config.yaml
experts_per_token: 4
hidden_act: "swiglu"
router_score: "sigmoid"
normalize_top_k: false
routed_scale: 0.5
balance_loss: 0.000126
balance_bias: true
init_std_router: 0.0237
vocab_size: 7829
learning_rate: 0.00202
batch_tokens: [16384, 32768, 49152]
dataset: "wikipedia_en"
Below are experts of layer 2 (counted from 0) of a mixture-of-experts language model. Rows are named router (the router's row for the expert), gate (a neuron's input weights, with its number), up (a neuron's input weights, with its number), down (a neuron's output weights, with its number) and show model dimensions 160-191. Each number is 200 + 20 x the weight over its row's rms, rounded and kept within 0 to 999.
Before each expert's rows: "comes before" lists some tokens at least twice as common just after its tokens as in all text; "gets" lists some tokens that make up at least twice as much of what it gets as of all text. This comes from a sample of Wikipedia text that the model never trained on. Tokens count by the router's weight.

# expert 27
comes before: "\n", "|", "-", "The", " ", "In"
gets: "\n", " |", "==", "===", " ==", " and"
router,204,192,236,187,195,199,232,214,181,193,205,182,196,228,197,197,208,196,209,215,187,197,177,209,196,223,209,215,214,210,192,204
gate0,202,186,223,217,174,179,204,202,227,194,186,208,220,228,165,192,151,228,212,166,191,210,189,199,168,194,211,180,184,179,217,178
up0,209,212,203,174,217,219,193,185,202,230,227,210,177,199,205,229,227,180,151,207,186,205,195,209,234,195,203,195,172,224,187,216
down0,208,219,216,195,198,221,218,205,203,210,183,215,223,188,183,195,206,193,211,188,186,236,209,224,200,174,173,190,208,169,204,218
gate1,199,218,225,187,223,226,235,214,222,168,186,184,196,234,224,204,190,202,241,191,168,200,173,216,196,211,194,230,202,181,180,220
up1,201,205,173,224,189,179,159,177,166,201,223,221,198,170,181,174,194,199,180,183,248,197,217,189,183,173,205,214,203,203,203,164
down1,173,208,153,210,172,220,201,180,196,209,173,206,218,226,171,205,219,172,180,212,205,225,221,204,200,198,180,197,186,250,207,220
gate2,211,199,216,191,185,179,157,182,210,186,220,186,201,234,218,209,195,208,217,226,202,172,177,191,219,209,209,223,197,186,189,217
up2,167,205,191,213,198,230,213,230,177,209,172,174,203,209,205,194,170,174,196,199,228,222,214,210,203,181,196,201,171,190,171,206
down2,212,219,213,192,199,167,232,170,201,199,164,214,196,207,204,191,224,178,206,210,180,205,189,216,198,227,202,195,204,214,214,195
gate3,159,207,222,203,193,228,204,225,184,202,207,202,212,208,218,179,195,224,223,204,187,177,216,176,217,209,200,210,179,168,213,190
up3,200,242,218,192,178,239,202,221,186,186,215,189,209,214,191,187,198,252,244,233,164,178,200,211,212,210,188,212,206,226,207,190
down3,224,220,180,203,169,190,192,208,203,186,207,176,206,159,170,163,206,197,195,183,208,187,217,170,174,221,187,220,226,212,189,179
gate4,203,202,206,174,214,165,206,212,211,199,166,198,221,183,163,222,187,220,189,169,218,200,227,188,223,188,204,207,196,228,189,235
up4,206,184,202,240,213,230,196,198,196,195,209,182,201,185,226,154,197,198,181,184,204,203,170,229,185,227,186,200,203,175,202,184
down4,189,203,194,198,199,198,199,194,211,210,188,159,196,230,206,204,200,173,194,238,184,202,214,198,208,200,175,201,201,185,187,226
gate5,187,182,199,184,236,161,173,197,215,205,240,186,186,217,218,178,220,190,198,212,216,216,206,232,210,194,205,203,190,188,254,170
up5,176,191,195,197,208,178,224,181,208,221,196,204,199,212,181,179,217,164,226,213,189,225,181,169,216,182,221,206,191,179,194,203
down5,196,204,212,210,194,183,208,233,235,207,203,192,208,198,154,204,213,167,215,211,226,207,215,226,184,189,166,169,204,192,188,240
gate6,205,175,232,167,207,162,212,191,244,221,201,244,191,201,207,218,186,202,183,183,186,201,196,200,194,210,174,204,214,196,189,184
up6,174,232,178,211,217,216,178,205,193,188,210,179,225,236,199,186,217,219,185,221,197,218,177,204,181,186,221,157,166,189,221,155
down6,181,253,208,201,209,182,203,194,178,204,206,217,201,198,193,199,206,181,189,180,249,217,222,191,164,204,189,214,171,200,202,210
gate7,225,217,201,227,207,218,213,210,173,219,190,208,196,203,222,236,193,190,229,197,181,235,228,174,225,206,187,180,181,209,206,228
up7,199,196,199,202,212,247,172,196,191,189,188,180,181,268,232,218,214,196,204,196,204,193,182,215,207,216,175,206,189,211,242,205
down7,204,217,195,207,177,211,168,198,180,214,186,217,197,223,219,262,177,238,192,216,176,201,194,198,197,198,188,210,209,194,201,202
gate8,199,214,199,194,178,217,223,202,180,196,183,201,199,213,200,206,230,205,194,183,208,174,200,183,197,187,224,197,190,210,208,172
up8,189,203,193,200,162,212,223,197,174,204,205,214,188,202,198,193,233,202,200,184,210,194,186,176,202,190,224,179,195,206,200,164
down8,188,188,168,165,163,211,189,203,244,172,215,259,217,165,192,167,206,171,205,203,206,182,144,179,217,161,202,211,224,210,196,189
gate9,231,145,190,204,207,200,188,230,186,174,182,196,191,177,203,191,195,217,217,180,219,163,209,206,180,236,193,239,213,213,182,207
up9,201,243,204,222,190,210,196,193,217,231,212,183,201,205,203,208,196,168,221,229,186,227,192,210,227,183,197,199,195,200,221,210
down9,212,182,208,193,190,189,193,205,192,194,199,249,248,223,207,199,201,194,160,220,190,222,205,208,200,166,210,168,151,185,225,194
gate10,196,164,189,169,195,208,195,223,195,195,162,182,194,208,216,183,236,182,202,224,211,221,205,165,170,221,227,228,191,203,162,220
up10,177,199,229,191,192,173,214,200,205,184,194,204,193,201,206,216,187,227,199,196,187,204,223,240,229,188,211,186,201,181,192,232
down10,176,224,208,204,201,214,187,210,220,209,181,213,179,188,165,209,199,233,195,189,207,189,205,194,249,216,190,226,215,214,199,223
gate11,205,195,225,206,211,168,185,193,207,196,201,230,169,190,192,226,172,178,206,197,188,190,177,206,206,186,205,225,217,190,187,166
up11,228,199,219,217,207,171,177,180,197,195,228,237,175,175,188,206,179,173,189,206,193,198,176,219,216,196,210,217,242,212,202,177
down11,186,166,214,238,190,184,171,242,217,213,197,207,174,238,207,173,217,191,215,205,192,234,199,229,218,224,207,182,208,196,202,202
gate12,190,229,173,220,232,215,172,200,208,201,189,218,200,219,164,189,201,217,225,170,199,166,207,192,156,163,176,195,216,165,177,175
up12,226,211,195,199,207,212,191,188,177,232,237,194,176,205,168,217,215,217,206,195,197,209,208,188,176,195,170,206,225,208,231,176
down12,222,173,202,226,192,191,202,178,183,212,220,221,197,201,165,189,217,191,202,213,210,200,214,189,216,195,193,193,219,197,233,209
gate13,227,197,200,210,189,158,218,170,189,161,196,192,184,223,196,196,166,206,188,165,203,213,205,227,232,200,240,224,221,169,190,206
up13,203,205,205,185,169,176,248,242,170,201,189,185,170,204,231,212,208,212,186,180,172,179,227,201,179,199,227,198,208,237,225,226
down13,173,181,203,211,183,203,210,204,167,185,210,201,206,188,191,164,206,208,173,215,189,191,191,163,184,190,216,197,245,256,216,201
gate14,175,186,222,185,194,179,226,254,220,233,182,196,192,227,218,221,198,191,201,196,192,214,204,200,194,202,212,197,180,209,223,245
up14,217,224,233,200,182,172,230,205,209,199,210,190,188,221,204,224,187,204,198,202,198,216,191,214,217,216,189,165,230,213,209,221
down14,189,228,219,214,195,218,226,189,194,172,172,206,201,230,208,239,189,189,206,186,232,168,188,168,227,178,179,166,204,197,216,229
gate15,154,218,201,206,190,195,203,170,204,223,183,194,225,190,203,192,194,237,177,187,216,210,218,202,154,209,170,212,191,228,126,200
up15,217,194,207,196,202,194,148,163,178,186,187,236,210,190,200,191,168,171,211,189,192,199,234,210,221,189,207,183,201,162,227,189
down15,192,189,171,170,224,207,172,227,171,213,212,187,232,207,217,204,207,209,189,181,181,201,176,167,211,197,215,198,222,201,201,199
gate16,206,218,217,214,162,184,213,219,216,187,181,200,198,218,188,209,200,184,162,214,197,246,214,216,204,230,192,171,211,208,200,225
up16,195,183,226,206,182,166,179,181,178,191,216,186,193,222,182,192,189,160,232,204,180,224,187,201,180,209,206,201,201,171,194,190
down16,188,162,244,224,199,219,181,209,217,198,204,206,188,200,208,175,216,176,212,161,206,198,172,169,219,214,202,209,217,239,174,202
gate17,219,167,221,179,182,220,201,190,226,202,197,245,181,196,180,202,210,199,200,181,194,211,219,173,197,220,226,211,187,202,195,213
up17,187,226,185,206,226,203,221,210,187,164,193,163,258,190,193,204,197,217,210,195,186,191,201,239,211,183,166,184,197,198,217,183
down17,192,186,203,207,212,191,211,218,195,185,205,205,230,215,178,183,195,184,210,212,205,187,176,222,193,203,184,162,185,165,180,238
gate18,172,189,223,181,229,162,194,169,200,198,174,185,182,254,172,165,186,188,173,190,187,212,193,227,221,224,216,208,210,199,193,207
up18,184,178,219,203,235,179,203,201,174,202,208,168,183,227,193,213,224,205,184,222,185,197,176,241,214,211,236,213,229,202,205,186
down18,164,183,213,187,236,180,226,202,238,191,162,186,200,248,202,170,189,173,189,193,196,222,226,248,247,173,166,213,206,205,197,202
gate19,195,202,208,194,196,230,220,185,166,197,205,219,204,222,242,176,195,184,221,246,200,221,218,192,208,220,201,216,181,197,169,232
up19,214,206,215,196,180,211,193,202,168,196,204,197,202,194,210,193,229,214,199,259,209,212,225,223,226,197,202,173,198,205,209,210
down19,195,213,171,229,194,196,230,176,156,230,201,181,162,170,210,221,163,193,234,186,179,215,232,197,223,196,190,201,212,179,202,189
gate20,189,197,192,209,229,230,200,212,197,184,189,221,199,210,207,197,213,206,196,235,176,201,188,211,220,232,227,175,231,204,219,204
up20,184,186,198,212,214,254,210,231,198,175,206,216,187,215,208,216,234,208,211,236,195,206,169,210,221,236,215,169,230,206,218,225
down20,227,206,218,209,190,192,166,172,198,194,229,162,200,198,177,214,185,198,193,207,214,200,188,218,183,201,198,232,213,213,188,198
gate21,186,215,216,204,183,207,187,195,206,233,196,199,216,232,194,170,149,195,169,190,195,221,220,222,184,197,220,222,212,175,205,184
up21,213,220,208,219,222,187,189,223,218,190,188,194,189,207,209,188,198,163,172,171,212,217,204,228,192,193,219,234,218,192,203,179
down21,185,210,222,190,172,206,191,184,202,207,215,209,206,197,209,183,177,176,192,204,179,172,186,182,214,191,206,196,208,220,221,208

# expert 60
comes before: "|", "-", "\n", "The", "In", " -"
gets: "\n", "|", "-", " \"", "\n ", " O"
router,195,196,217,182,183,193,229,209,231,213,235,187,193,188,209,198,185,177,158,198,175,157,178,216,209,192,193,217,202,202,182,220
gate0,173,210,185,184,213,237,198,184,183,247,172,207,224,208,210,178,193,204,218,186,194,257,236,199,208,221,200,213,196,176,180,184
up0,216,231,243,201,232,209,191,227,198,202,167,159,189,197,192,218,185,181,239,204,186,178,213,213,189,186,193,177,217,159,200,223
down0,214,239,175,213,241,205,190,221,191,228,207,186,228,205,203,254,192,220,201,200,192,212,199,204,192,191,195,187,192,200,163,208
gate1,203,192,205,208,161,134,204,211,202,233,177,178,190,187,203,175,158,172,223,195,230,190,225,205,175,184,189,187,203,218,223,171
up1,192,194,173,181,207,238,169,200,173,152,184,242,228,221,188,233,226,224,199,203,164,198,211,189,216,213,208,201,185,180,171,220
down1,192,232,184,165,184,199,188,212,191,231,179,201,174,202,177,211,199,211,175,185,176,246,191,223,217,207,218,240,251,150,187,194
gate2,174,185,195,201,179,222,170,204,161,200,217,220,213,209,200,237,166,146,231,206,202,208,218,204,200,207,210,195,217,199,186,199
up2,188,194,184,207,180,215,226,210,196,156,173,218,230,182,218,203,208,202,210,218,198,186,196,181,234,210,167,220,163,235,232,192
down2,230,202,173,164,201,204,191,202,201,203,188,201,205,211,184,228,201,213,178,223,212,212,236,222,196,172,212,214,171,202,165,173
gate3,201,224,186,184,202,227,190,198,188,184,200,207,208,209,204,197,200,229,230,208,172,216,233,169,205,185,228,196,194,216,185,176
up3,175,205,199,210,224,254,183,200,191,215,173,208,178,186,205,197,209,182,208,202,204,168,213,175,201,210,200,193,229,203,207,182
down3,193,209,207,214,198,182,177,195,183,186,206,195,189,177,160,213,219,186,200,186,227,212,200,163,221,175,209,214,212,175,207,173
gate4,204,198,250,199,207,160,183,190,177,154,196,221,212,206,238,185,190,215,169,179,187,176,181,210,240,177,189,206,185,188,219,140
up4,204,197,226,204,215,194,228,233,206,198,202,215,184,199,230,208,228,177,171,221,166,193,179,214,263,177,205,194,215,214,225,223
down4,190,196,230,218,187,191,211,217,200,185,210,222,203,188,211,228,213,208,200,201,174,198,207,190,202,219,199,240,228,210,189,232
gate5,211,208,202,192,200,205,189,216,218,200,198,217,224,233,173,197,217,160,190,226,181,194,202,188,243,197,219,180,170,190,165,239
up5,187,194,191,197,199,203,219,194,178,187,193,175,183,176,216,213,178,230,205,169,224,207,202,225,163,205,175,223,228,211,231,179
down5,168,172,207,163,214,209,209,201,225,192,189,202,182,205,233,183,193,186,204,160,189,202,181,205,188,224,198,208,177,214,240,221
gate6,174,168,228,230,205,173,219,162,186,220,202,199,216,214,189,201,172,207,180,171,195,193,233,189,210,199,222,206,191,171,174,193
up6,183,198,157,202,220,194,197,190,209,199,197,239,187,174,194,188,224,208,207,224,211,209,191,214,227,215,173,182,191,239,200,215
down6,178,190,197,205,152,191,196,237,167,209,177,175,205,210,187,181,217,220,203,210,201,184,226,197,210,183,226,195,158,219,217,230
gate7,210,224,191,222,192,181,192,175,204,203,186,210,217,218,196,218,193,181,195,188,220,204,196,210,177,215,207,226,187,203,189,224
up7,196,215,203,181,190,174,222,222,182,214,196,206,198,205,197,203,176,213,234,241,165,210,221,210,201,165,216,174,215,212,202,213
down7,175,197,178,220,188,218,213,239,226,172,163,187,224,216,221,194,141,232,180,177,212,218,219,226,214,204,206,196,244,225,194,180
gate8,201,224,218,201,198,187,199,172,184,246,220,193,205,240,215,209,206,221,190,213,198,161,210,201,173,205,207,211,199,175,146,163
up8,190,165,218,167,197,213,200,196,201,156,225,212,206,168,183,214,206,203,200,209,205,220,239,186,225,199,199,190,179,194,200,253
down8,209,212,190,206,213,154,259,207,197,246,202,220,217,166,156,197,170,193,199,189,211,169,195,194,190,189,215,196,205,187,180,214
gate9,157,187,214,196,180,229,210,214,170,206,217,196,156,215,199,220,177,196,209,185,220,212,183,228,185,234,171,172,187,217,200,188
up9,226,209,200,205,228,166,178,171,231,202,212,207,236,194,212,176,209,192,176,238,184,191,222,183,207,184,232,229,185,182,184,187
down9,212,164,149,200,202,163,167,190,188,190,209,197,199,217,226,189,211,176,233,226,207,185,195,221,183,151,208,201,194,224,170,189
gate10,158,197,182,220,203,225,179,226,179,140,216,201,194,202,214,187,213,242,188,199,221,233,205,206,199,212,206,195,193,241,190,215
up10,249,192,188,199,178,195,179,195,187,195,159,239,231,194,217,194,181,228,211,178,207,170,222,220,204,194,204,173,213,182,197,186
down10,198,216,181,211,205,182,184,179,189,175,203,167,184,207,210,134,185,194,213,177,213,177,184,181,188,212,181,225,226,190,186,186
gate11,196,213,182,192,197,223,185,222,234,203,203,177,206,181,180,191,189,188,229,211,194,206,244,208,209,193,190,167,201,184,200,222
up11,223,226,190,178,210,224,175,211,173,214,207,206,207,173,207,230,179,195,206,208,188,245,243,216,212,196,178,198,189,193,222,230
down11,222,186,222,214,160,230,207,241,185,196,212,197,204,216,169,208,171,209,197,223,186,218,192,208,188,207,187,232,190,235,209,209
gate12,208,202,218,159,172,246,196,210,228,232,233,159,202,212,234,189,213,175,152,194,186,183,208,244,229,212,204,215,188,193,216,211
up12,196,206,203,238,239,185,216,203,187,176,157,251,200,177,186,165,178,207,233,202,212,211,191,177,171,185,204,207,216,189,176,193
down12,185,200,227,222,215,220,178,180,176,179,184,227,222,201,194,202,174,219,226,207,179,208,175,197,183,199,196,224,177,173,241,196
gate13,196,169,229,222,237,219,213,218,179,233,196,239,188,186,206,166,190,176,205,189,203,189,167,197,173,202,209,212,210,219,202,186
up13,187,174,209,199,236,210,202,220,199,241,212,242,189,184,206,159,192,165,185,186,180,185,158,200,174,211,212,208,210,213,198,205
down13,214,146,200,173,201,199,234,212,192,170,203,184,215,218,191,180,215,202,167,196,216,187,212,212,182,199,198,182,165,172,219,201
gate14,185,226,226,179,203,196,210,212,204,228,190,200,208,211,187,210,203,177,170,162,204,206,219,211,216,161,186,201,204,175,216,174
up14,205,217,166,225,213,212,229,232,181,170,191,167,204,219,176,172,177,203,163,197,207,172,181,260,199,209,184,237,220,219,221,219
down14,209,186,201,211,163,209,185,186,189,219,206,207,181,177,178,206,206,201,187,214,185,163,198,185,195,204,217,208,208,195,174,214
gate15,226,150,192,217,180,176,190,188,196,178,203,260,182,173,167,196,177,218,209,219,201,174,199,149,208,195,203,208,190,168,183,201
up15,193,240,214,174,245,233,219,207,182,203,181,176,227,208,224,217,229,192,225,181,197,229,209,219,182,205,192,174,215,208,205,206
down15,179,229,241,209,222,225,213,200,227,202,241,188,179,203,233,200,193,189,176,172,215,213,218,231,204,231,193,187,186,213,212,202
gate16,162,194,214,210,209,222,255,199,191,208,227,200,187,170,155,204,197,215,239,196,214,207,191,197,209,194,196,210,206,180,164,202
up16,207,204,212,182,189,174,139,190,218,196,181,201,219,225,235,213,210,182,163,194,189,208,230,188,194,208,199,202,173,215,206,203
down16,236,209,189,186,219,178,182,169,237,183,205,201,214,209,200,177,193,197,208,182,196,184,194,195,204,193,201,171,152,235,204,203
gate17,177,227,231,193,164,169,201,196,229,204,176,188,202,208,207,219,232,211,198,219,174,211,219,161,169,210,205,181,177,232,183,208
up17,206,180,190,204,209,245,226,221,205,226,163,162,198,215,164,244,217,245,205,154,183,229,187,185,215,194,221,171,222,169,232,219
down17,218,201,204,233,203,218,209,219,206,180,164,207,171,219,237,207,218,198,224,195,175,174,165,193,204,210,217,194,164,201,199,221
gate18,191,240,205,171,168,239,177,187,186,192,233,185,198,185,230,190,207,210,169,194,191,149,225,172,185,200,165,175,182,193,170,183
up18,225,253,206,194,177,240,184,199,205,194,227,168,201,186,221,228,213,193,170,178,184,157,233,214,167,194,148,208,187,182,203,170
down18,188,239,170,202,206,181,183,168,212,194,213,185,179,207,238,198,215,194,190,207,201,174,194,199,205,185,190,201,229,211,213,167
gate19,240,201,217,212,196,191,203,194,187,211,183,223,228,217,217,218,182,218,233,198,222,208,206,217,203,209,172,177,209,182,210,193
up19,184,225,190,192,203,173,177,208,202,165,159,205,198,231,219,196,200,159,198,190,200,218,220,226,197,214,225,225,206,247,192,203
down19,230,203,228,230,222,188,168,168,200,195,154,215,225,193,199,204,201,193,185,213,221,181,201,170,193,221,211,206,152,208,213,188
gate20,195,172,182,196,199,190,167,212,241,224,232,237,195,216,191,202,202,231,203,232,215,192,203,201,185,209,190,152,181,169,144,208
up20,195,160,180,214,213,189,175,204,209,222,207,235,213,188,174,247,198,225,219,207,234,187,208,219,185,199,209,205,180,166,175,218
down20,209,221,210,165,146,210,204,203,187,208,212,178,182,197,202,189,180,249,222,202,217,219,200,201,204,206,159,183,187,207,203,198
gate21,201,196,196,229,172,233,198,175,195,209,211,215,221,220,186,222,189,204,185,196,184,183,220,185,215,214,194,199,193,254,220,205
up21,183,160,202,224,237,210,192,180,192,178,213,167,165,204,197,191,202,226,163,212,189,184,193,183,192,204,229,220,168,197,160,219
down21,184,182,185,189,206,214,194,193,223,211,199,211,185,184,217,185,197,214,205,218,209,213,194,195,178,225,177,192,204,177,230,216

# expert 14
comes before: "-", "\n", "|", "=", "The", "In"
gets: "\n", " G", " Al", "B", " C", " New"
router,210,183,217,164,216,214,203,226,187,165,172,183,189,241,194,158,207,197,185,236,212,217,199,209,207,209,212,225,173,209,197,201
gate0,211,201,219,206,161,201,152,193,191,195,195,196,201,182,174,249,205,191,198,179,208,204,206,224,149,213,211,184,190,184,216,155
up0,158,209,181,177,240,200,220,193,218,218,206,195,211,217,214,173,186,208,190,216,185,213,192,184,248,196,171,211,203,237,183,262
down0,195,185,204,205,191,216,195,215,181,234,194,190,183,196,188,217,203,204,215,180,202,216,230,152,242,196,199,189,185,196,232,187
gate1,174,174,238,201,207,239,153,185,186,192,242,203,194,169,204,194,231,226,203,197,196,181,214,191,222,197,168,170,158,191,181,171
up1,212,162,213,224,180,229,165,159,186,178,209,197,206,180,217,158,194,227,214,205,188,156,218,168,196,188,215,178,213,212,221,194
down1,198,188,194,203,241,237,182,178,179,212,202,238,218,181,207,188,196,188,209,199,186,168,198,215,210,217,216,196,184,189,219,198
gate2,177,233,216,200,178,143,166,208,230,211,229,215,199,187,169,211,190,199,175,217,214,172,166,211,196,196,169,152,189,218,178,218
up2,211,205,207,188,211,249,219,206,178,170,174,174,201,197,226,232,199,202,239,176,189,184,240,172,239,213,206,231,175,205,193,191
down2,215,192,200,204,206,208,168,164,180,200,168,167,211,210,214,168,217,191,215,190,202,191,221,201,186,191,191,253,203,205,215,200
gate3,231,203,212,204,188,178,196,185,177,222,198,223,201,198,195,246,176,247,182,195,190,256,196,211,198,187,218,219,179,159,193,190
up3,155,184,230,209,210,207,172,195,215,208,212,177,185,159,222,210,174,196,159,196,258,199,195,246,240,230,184,213,178,220,185,196
down3,172,179,220,212,223,166,224,173,206,146,197,197,179,201,188,215,190,179,220,235,209,207,194,218,181,245,222,220,190,211,205,207
gate4,209,207,220,220,183,248,157,188,213,203,191,235,202,164,180,206,228,218,208,163,221,170,179,185,204,194,176,196,180,222,177,215
up4,237,219,229,184,206,235,179,209,212,195,172,222,215,201,206,192,224,209,207,192,182,184,198,167,203,187,168,234,208,201,179,221
down4,219,175,183,182,176,222,218,195,197,177,213,239,189,187,197,207,214,185,249,207,177,186,203,174,176,150,222,191,172,162,205,205
gate5,216,184,203,191,197,166,190,167,177,202,202,248,191,229,193,235,191,203,222,226,195,220,235,184,203,195,195,200,208,178,236,192
up5,174,212,208,199,194,212,201,213,235,199,204,178,213,201,209,177,195,207,193,183,210,172,171,188,216,197,228,187,189,208,164,228
down5,232,173,175,173,212,190,185,193,178,195,219,173,204,183,211,149,185,202,155,171,214,191,217,199,203,217,178,187,207,205,204,196
gate6,219,153,212,172,226,232,212,216,181,196,187,209,188,220,202,186,207,188,204,202,193,218,240,196,180,229,163,207,177,214,212,192
up6,184,235,191,239,172,182,181,179,212,190,197,199,216,195,190,204,178,210,203,183,225,185,171,198,204,193,245,199,201,184,189,211
down6,199,210,214,226,178,211,223,207,207,229,213,211,185,190,199,214,162,192,168,178,171,218,195,180,201,233,166,191,180,217,189,191
gate7,219,209,219,191,157,214,182,175,178,238,231,199,224,189,202,202,198,258,191,210,232,170,188,232,166,215,213,193,207,222,179,180
up7,204,205,218,222,216,156,194,194,232,205,173,186,208,235,205,212,201,161,211,227,177,195,199,195,239,172,218,193,214,169,222,207
down7,199,179,200,138,217,200,221,178,228,175,248,194,166,167,193,220,222,197,237,190,204,207,219,210,167,202,216,167,174,187,178,200
gate8,229,171,229,205,202,197,247,185,225,195,218,208,177,185,225,202,219,204,185,208,219,169,143,207,187,210,219,202,175,223,211,200
up8,234,183,237,199,204,197,226,177,205,222,217,222,186,194,238,199,197,197,189,196,230,179,161,209,182,224,205,211,205,245,203,192
down8,218,180,214,182,210,176,214,211,229,222,224,177,199,211,207,181,209,184,188,209,195,191,177,209,220,169,203,190,258,203,194,203
gate9,195,211,232,191,172,195,187,192,185,170,195,204,210,233,216,172,238,201,196,220,214,205,245,218,199,200,195,212,211,222,222,193
up9,192,180,188,223,222,194,215,210,215,250,192,195,203,186,188,214,155,191,189,186,183,197,131,204,195,217,209,200,189,176,174,176
down9,201,200,238,189,193,186,196,178,226,187,172,172,186,211,191,179,180,191,187,187,182,202,259,199,224,210,178,197,224,202,180,194
gate10,235,213,188,213,207,198,236,192,216,188,261,238,191,233,181,204,204,195,212,178,222,189,179,175,155,167,209,187,216,188,207,180
up10,216,179,194,196,194,214,228,207,228,234,258,248,203,211,199,209,244,180,200,188,220,219,180,203,181,213,167,172,201,172,201,209
down10,215,194,169,229,217,192,215,215,146,201,214,246,161,181,158,203,184,176,207,172,207,184,188,176,210,206,238,198,230,153,183,194
gate11,180,210,212,207,169,190,157,200,186,225,171,208,185,202,198,197,179,244,204,181,248,217,205,213,188,210,215,209,210,195,197,179
up11,212,194,213,185,241,225,239,187,207,171,202,171,232,184,203,213,224,167,197,208,142,176,185,175,204,185,190,196,194,205,176,236
down11,181,165,208,228,200,238,205,212,175,159,197,197,197,166,192,218,187,172,214,206,193,158,177,203,238,199,203,195,220,179,223,222
gate12,221,184,202,168,220,201,182,248,185,224,189,238,207,238,184,217,215,207,210,197,222,188,192,164,193,222,226,173,220,162,208,161
up12,181,218,236,244,176,219,211,164,205,172,210,163,203,167,240,183,199,185,188,202,190,201,209,241,186,190,187,242,170,232,176,223
down12,192,166,196,192,176,175,213,208,250,167,218,198,214,224,194,211,187,199,207,175,194,184,183,194,181,201,208,202,205,204,193,160
gate13,182,226,196,219,224,195,213,226,179,181,153,206,199,196,176,203,191,191,216,218,198,198,204,221,192,180,210,180,208,173,201,229
up13,191,212,188,228,198,185,207,221,204,185,162,202,194,192,209,209,181,155,246,233,212,187,221,211,195,191,216,202,199,195,219,210
down13,197,197,196,188,182,216,215,187,228,241,213,208,220,184,184,221,200,186,177,197,166,204,187,160,191,220,174,181,203,225,176,222
gate14,194,220,206,175,191,192,186,206,158,229,211,200,221,190,210,236,210,223,203,227,139,203,240,199,205,201,189,188,151,220,168,190
up14,216,207,210,218,201,215,224,207,209,189,168,217,209,225,189,182,169,171,220,185,209,190,170,171,180,181,199,208,180,196,234,202
down14,252,178,210,199,198,201,237,209,211,173,243,184,213,204,214,174,204,203,192,207,215,196,204,192,207,208,207,171,212,183,221,163
gate15,202,249,209,204,185,234,226,185,228,193,196,190,223,184,166,211,186,209,246,183,178,210,215,187,162,207,171,197,218,210,198,185
up15,175,219,199,175,221,175,194,232,191,183,196,194,180,221,206,224,224,198,202,201,193,176,225,204,201,195,178,201,177,159,184,228
down15,191,182,187,198,180,157,225,193,184,224,193,232,211,238,203,226,214,193,183,211,206,218,184,148,203,188,188,205,154,216,185,196
gate16,169,203,224,225,203,209,239,212,217,168,171,196,213,230,224,170,153,212,179,199,202,194,146,189,213,221,224,207,177,238,175,225
up16,174,195,239,214,191,209,235,214,214,161,152,181,199,231,212,177,161,188,177,186,189,204,167,194,197,207,219,225,174,234,169,229
down16,212,199,196,193,168,181,194,202,205,182,210,203,169,254,153,195,202,219,185,194,167,208,213,188,201,209,185,178,240,204,206,192
gate17,205,182,177,172,185,165,190,199,205,223,202,239,212,185,188,238,186,215,217,231,186,230,168,165,175,203,202,205,188,160,249,179
up17,198,184,185,189,207,172,157,194,215,209,180,221,209,211,176,227,178,202,217,208,182,221,172,179,168,192,197,190,195,160,234,187
down17,205,179,219,177,195,219,203,196,193,177,176,197,199,161,195,161,200,221,199,206,162,163,208,213,173,209,227,212,185,206,246,188
gate18,212,214,204,195,194,195,180,194,205,211,157,242,200,149,201,203,198,152,230,226,172,201,193,180,184,198,190,192,228,226,234,192
up18,218,203,171,190,191,191,177,191,219,229,179,248,206,153,184,218,201,158,228,242,186,178,196,167,193,193,181,177,227,220,236,203
down18,191,174,210,217,177,216,239,245,189,171,170,204,206,188,194,198,192,158,171,225,188,159,212,223,204,209,197,219,180,177,197,171
gate19,235,187,250,186,186,236,213,201,192,162,173,186,208,214,209,171,202,205,164,205,178,215,205,193,187,233,204,202,172,202,217,187
up19,227,203,268,184,184,243,210,209,193,153,161,199,192,224,220,175,207,171,178,200,167,207,182,194,184,223,208,202,171,207,204,203
down19,202,199,186,218,200,165,189,207,185,215,208,206,166,191,194,204,195,185,206,217,229,192,197,214,193,190,207,191,214,187,185,185
gate20,202,202,214,205,210,200,213,202,183,180,189,212,202,219,225,205,169,192,206,191,192,220,212,182,185,247,232,175,205,222,201,175
up20,176,218,201,218,171,220,176,203,201,219,210,193,200,175,194,186,226,207,195,201,215,165,218,220,216,178,167,208,204,190,187,208
down20,206,214,177,220,186,176,210,162,188,181,208,202,211,221,221,215,190,224,172,216,221,163,222,228,229,209,199,177,231,204,174,155
gate21,195,188,214,190,178,177,190,190,245,243,221,203,198,227,174,217,188,227,193,250,181,219,218,199,201,209,195,199,205,237,209,209
up21,195,205,204,216,227,196,216,207,186,197,221,227,190,180,205,215,196,205,225,201,181,214,238,189,170,203,225,217,204,203,192,172
down21,176,212,179,196,182,175,219,216,173,204,212,201,218,167,194,213,185,181,195,207,192,249,217,206,185,155,200,229,226,205,190,215